Below are experts of layer 5 (counted from 0) of a mixture-of-experts language model. Rows are named router (the router's row for the expert), gate (a neuron's input weights, with its number), up (a neuron's input weights, with its number) and show model dimensions 0-159. Each number is 128 + 32 x the weight over its row's rms, rounded and kept within 0 to 255. Numbers have three digits each.
After each expert's rows: "comes after" lists some tokens at least twice as common just before its tokens as in all text; "gets" lists some tokens that make up at least twice as much of what it gets as of all text. This comes from a sample of Wikipedia text that the model never trained on. Tokens count by the router's weight.

# expert 10
router:157136177123082142121169130088124130131149124214101125101131083092178144201132087107203154117098086100153123151213148142087152143080135092141141146069151138141095120069064081107135147066118129166151122129117141095156132142089148110137133109094113146092112123087121076121080088080187129160105195170172148115076156115145134111125123160132067112135063173077141106096116129095146079097181156173072103101132153146144170154119111116133141113158141152106151139129100180157168132127099081
gate6:135110155110095114148098068149112189103137119115140131174099170197117129152089123150135146149112167118152092147152114073132162169105141130167100130031190159117125108134224138171157104095113081123126150086119108139087109077078106114135149117159122112168144079141096122121130168138117202116104166084136070147102099097141160132103163043122136199153113120113081160132116108102176089162147129161163143115105165090103074129152145086143147136100111138086172152073092093094115159153073162
up6:168127157170143168145104058108124071167148099092119124147155153135091129076130145149148144151107143077077136150067126137107141067081175107128122112177181116118092119145087169161090092127134156155145140096094145105143109205116179063115160071114132156104059167105113120093089115105147074130142082074128154144143150164073104106183123059121168137170095099171121081140105088172092106102162113109096169151107135116099087131162143162185074089107096084111142147089141129131137169107138163
gate7:120091119100159118128099119133154135123112080100129092157092131102115190132102099087110136145174138121089108163178128110011139097117115113112171177092167181131117156100058179160132159181086141113152170110104168180086093107110127129161145091118147109128115105128149170130121104090143118170130193151139116134111138082147192098073100148152107168123172208104101105130130144121089070066101114099186151184126139131134161192157187141112088085153143171090162099127086119109095146142115118
up7:152170066123186155123097141126133148107153164098130126153128156112147057151153116076093125110102158107134148182143130071071178149104137130083098161138151114146162155061112119151115160135077176134176101096115068163103128153179145119110119095152086116152130106139137107121173134165114136173105052130144111096104112105101117108130073050124216153114077109126147108064146181115122188091120120082133154120085141206106121149114114106136074099129150123165168099149073160177116121159073150
comes after: "\n", " to", " has", "ed", " it", " had"
gets: " to", " was", " is", " for", "\n", " of"

# expert 6
router:167098171130081176151152119100154128118132153111087125106122146133157136107117127121066123130099163096180092148126131134125121117136044146103202158110128122146093141112145081105145173073138086141133069180152125139130196156092156092128125100115104121128129136117124071112124121077134121174119117145192129119078124125182209166115065119121121150121119159087143157081106086128140087059137057183057133164135190043203118170078138123137130155122133145114154156126100140120153075094100124
gate8:090088126130113160142129104165123226146107088069149121111227076131125184183145080104100145124111098128095173130118046165107072122173063107097158107152171072149115097127145113155086129109208109100126154097108162188159120128123181104170116116127127118141131153108149151119114054129088153077117132103184112111128098139135170138120156129157096127104109130072150117127153132149195067123138146104130106144131105095141103129058107112154148111075119085146139133147097125167155150171163093
up8:147114145094096139146192121153094132102117063148159092091132089167135110134156045172080151073183153134137158084107133139165137105086156175105130088110186174180150152155151121180128115107128154175134165095188168075134139152165081097111122139120128156159180137168127101121150174127124123139115144156151185156091080082154137138178152106112121131118080109100082119095101042140204123141113069130130104147113177112153120073148097101119122120202157127139098112174151121173097163094103132
gate9:063144165123112126058141153121112112171172122125108089145133169131142114152133112148129126094116119137148111107133122136171130178146150130154097069146088134071136118103105108156101097125158096168131173149101116119136114156110137071120168124114176179144105121225102081099110112164171120069023058136145116082091129138158139128101146080131104131154080162164137076149173174159155127034080163149122110102154103099210151139104128148097108100163136157104121185129134127105202091109124142
up9:108105149149136088155096112092080148124197125114159158145070076122137109111139120082161119128153123075173139149127125089063162185129134109135106147117159083114106131097093177179159096086094105155100075150107146109155100099128049099060120126100102060109152102114160105160109090132134076116123081109110135130094171182094048079149043114149154116210107115082101065134109128140085152133168141106182127123133133131187108140048127157120160123132124145126140130111134171116143095141107115
comes after: " was", ",", " and", " were", " is", " a"
gets: " he", " He", "ed", " she", " who", " her"

# expert 5
router:143129185142091116139193111126144094174156128141100178180135135191173147112115056160178152107155107105171086104161128145118120166094138056166116141119155117143173120136152088140115182080131164124160100105124065132147130128077159138068152134074184121153113140080092059067105155167170154104108105146189144099085171160115190108091127149118111126127098151141115085111104084131123151061164065092042124134109096064167122136119179142149142136126120118112132138146121121156150157133105113
gate6:122145133114086102193115091131130194070122151119123135181145122156100174120092155133126187176114174145178097146196104105136143188092125093134059107098122128072157138104204145166145158091151065105115127088122088108071129099084134121124117158191164099133110088125129132131103125163117195079112212101138115124105160105096104163116141056119115181109114137102078142124134100128171126122138106142138140095108204105071076129109162095116182127137068131108171110120120101106122117118078149
up6:186114096176146161120114075160139105126143092116162166163166137189108151106124126175121177158077224095100150109071136143102110076068157125153143120177130085133099130164123158105096113116136110158177132147109116143150069141097135084111148111132105121110096170120087133099135077106128041117154069107103141128148126155103112135186111071120195134135136085119135116124058096139084149133116091077076164122138145078131092159167151162161077125089113073099134127162146096169138150104182183
gate7:136093180083096099166094060149118154140090109117112084136060130139117167127107111127147131169182126112116103134169130095044132086112122101157135151072121132154118128141100206117121184159117147137139156105072161143119051137123102080139136113112129134125127102100136188153159125109194130116115159130137120126105140094123178119090117142111131142125166207110105093084157122144112122076103127137195141202093085135134087152148193135108120097164172193030162121095072102122092169115124139
up7:127088055122162125139128145108116146135139193066119106141104167115175091149207111084088140098145128101126158179108134100076193158090137138106126151122143143147158134052136119093095154166095194138163093113106084144084174125145116136117151096128090120156151166148133076116148094165121158177097055131133126099125061094121075143092121087134170107134104152156145092087157174112118183158128101071086196109104157195101132131117124145164104139156132081137117090159092156165144083154082161
comes after: ".", " =", ")", "==", " ==", " /"
gets: "\n", ".", "%", "==", "°", " K"

# expert 13
router:122149171151120176144164100141186156140123061169183167083108065048133126160082113123138133154160127107163137134170185108094119135010094178182124153150119062154137125098153119102148122112158150164149137153135138137140099107111139142111115057117158133198094169158128118150213141149130115133147099135152137111081165179188113107095136128151137135125120116147122055105134119096126125127094033157149123095153121100109132136135120074108134103111163085129136133144163119148163119116048093
gate10:111142099209158151081134072111145146080176156123171103131136108054156176180110117043114112162122140136206122190142151155147183149140094120154132188135086116129146101139115156121115102112113155094097107147096168136139136060136093106132150144132113176145120123176127152132127139112132144074123132121151034105089080128097078135076169118116107151141124089148139104101115108123135144146088085137063103078189126129104126141126153096066161114156129117195148108149138071151171097133108204
up10:125143099136131158177134130079130141080119082119167127138192123185130130109119127160061157109074124109136132106162112046143154128174121109105068135133098064145089123131153152074124124137142094081152119110192085105092113096187140126093157092160137158198145114149130137091082064148092070145124161174093159087135119154129068125113095114131119136135093125101124079097113192069042147066158128163109104122154129134102159123107125112152173074104081174120131142206143146160127122133094117
gate11:127177148156131165181139140156074141086102059123174116120077093110121127177121096135177111112147118166141160157110130126131092135096149134110143143178138093108124074106110071135122115112191193179083123098132091152139108087127094122084102045144133112119110097152102142115122109141109092198118104154137084167175153150143136126163188088129071165162101090200154140060091104103101106164137172147156100107133140136107178090193068163163181086098163114123156110104095103093128132126079092
up11:115147179186111165067105061144121090111205126103113059109145087101080129146200173129131113155163201134137108068085113128120110161102111135117102066123126144144094125114171153139142164130199147100167112142105128118138072135076165142077135130138082076100077078150155120150119107139086119138119147090141158084166114099094114123151116110115169138117123122139150165129057109068150156087116148128128072143126143128198094175097193156087145153156179109139178093139103136136149142070137125
comes after: "2", "0", "1", "9", "5", "8"
gets: "0", "9", "–", "8", " W", "5"

# expert 1
router:156161163155110138154046121093179115144118140086131113095065158097127167148180106120090136122121107132134096126163168128127149129079091067133118141122171119131143149150163126070140128181132200180168100193152063072110138133080113139135108109090137154156176153082087131125151140087104166169133209174146164153106164141154133118063119128117107161170094184150134103129109152122081104116093113138132106168166143135115108113121143161113120114157130120184114160134125136224113018137132154
gate8:067103135161159137127108095141124152153147091113111121104199112083141189144141120094119149115095103135109169102137057150133086107198068081108178071186196080127110112142119115137068136133140084123140152124106130170158098128135166121155182110107072126147164155141125137090093093132154172110106130129197098098095083108091143180104154141148075096091133139099128091134157161148203055117183194089143121157191131111155087098128115112133126082100109082137139151159104131174136159161126100
up8:125157166098083137145169113121101124070099107145115117083139078149093073200151060172065181093185162149105135092104158137123121075131135126086126112119178161178145137169157119170113100098131110199109171098133146094135131132083114095085126147150149133178163142157107137118138168144139119163109137169129186137074101104142118132145102120112098170129099139115126122182116089119191167158116118108101160164124175111239068062165074122126100126169091137157081135144145075152129099134100125
gate9:110124145121151101062159112136142120147115119150115101081122148173134130157152117178105167087118101146143139071163120098131126136185123077174075092148094141135136098157106111183106084103097121106112179148112117097128079171148174068112139147075151158159051135172096081090100146102110170092000103093158113089088094140137126124077164114158107139139121179109149077129127160157146148078100170180138107075150111133175134133110094133130146083154186144109142158095130108086190124114140171
up9:116115151158129084157099093115162106155125151131193150102086117146134171087127131158127121155127096033131168120108103121118139162122137123151127123117189088126126100097083142171121111099094167140110054148157172110186105068144053075094145121104083106166197110153170116153119137100100106077123103080145167144123170184119043061125063123156130147213147115077109106149124120099118146129158121139187173084113147146166093136071167141139146122095083155146105103125171159129113122147145129
comes after: " ", "–", "1", " (", "3", "6"
gets: "2", "1", "3", "6", "7", "4"

# expert 7
router:117087180140096108103119134125154087172148146161185107153130080086150172134124075109178175070115082083117136147116161092133125148103146118160098141101110137066180147138104119111134171094096138150157110101091118119140104120077169101122096113109154165123147127123154109144122113108175095173098138136171198142099185154119154170117082139136085133149101171167134118145048090130154116154112109188079147182142196002159129136087152129115114110112147053136130125129137186109139073132130090
gate8:111083129169131165143135117160126161174137126101160124100180133105127180144178081126153125127127145106079156147141075172106107106130112111105139092163192076083141131150123136191104091173137099130155162089111142163104149155109167073190168144143098105127173098139138155144084121104092137133148152123154120072115112145097167119125180112151128105149148163132121090125118138156210067109191195104130062188171160094115138129093124147134088110088110083121146141089031100156184165152199117
up8:161137127112071136145158127115075066100124173152139115079154055125136091145188061132051195102162199149133143120120103150134146097164135131089130125103110159142131148179134122147107128048146086184137130083154128113149113140125094129142117120162081113187138143148084126129157166119157125146149125172108113158130062114141082131190081113083125179103074116136130124106171089097194133112100101146117135204131107110211079074172140148121082137164128138107142115138149113127098078124078144
gate9:076116073144108157081151137109140077149211123157117127142153117124104165149168175120121158098114134150149172098145160125147136147168014095166125089145078150123101147094130106140090077108124086138128181137093163103102100147110123106142141103072148166112100140144098120103117136126167141036057037161155066080062101132108134113090148108115131111123131174126137117096147166164140164065072198165130126114140147094164099128115073185130117095158155147125148151108154137130154127125105130
up9:070126135121123084168112112106154137152161145134153165130110122152152141127171142156135113124184091120103132096099117120109154146135091071177106131068149058109132132098087191164130123082072160185163071141134152148150165113111009159099108108137121116142148108088182112162130113128135068102123137113133144136092144183082041082128124146111115134185161099118147081126162159099123154115127130116206119130170142121124096127037133168176151121126075112143134087071181168151118121146091135
comes after: "\n", " of", " in", ",", "'", " to"
gets: " the", " a", "-", " The", "|", " his"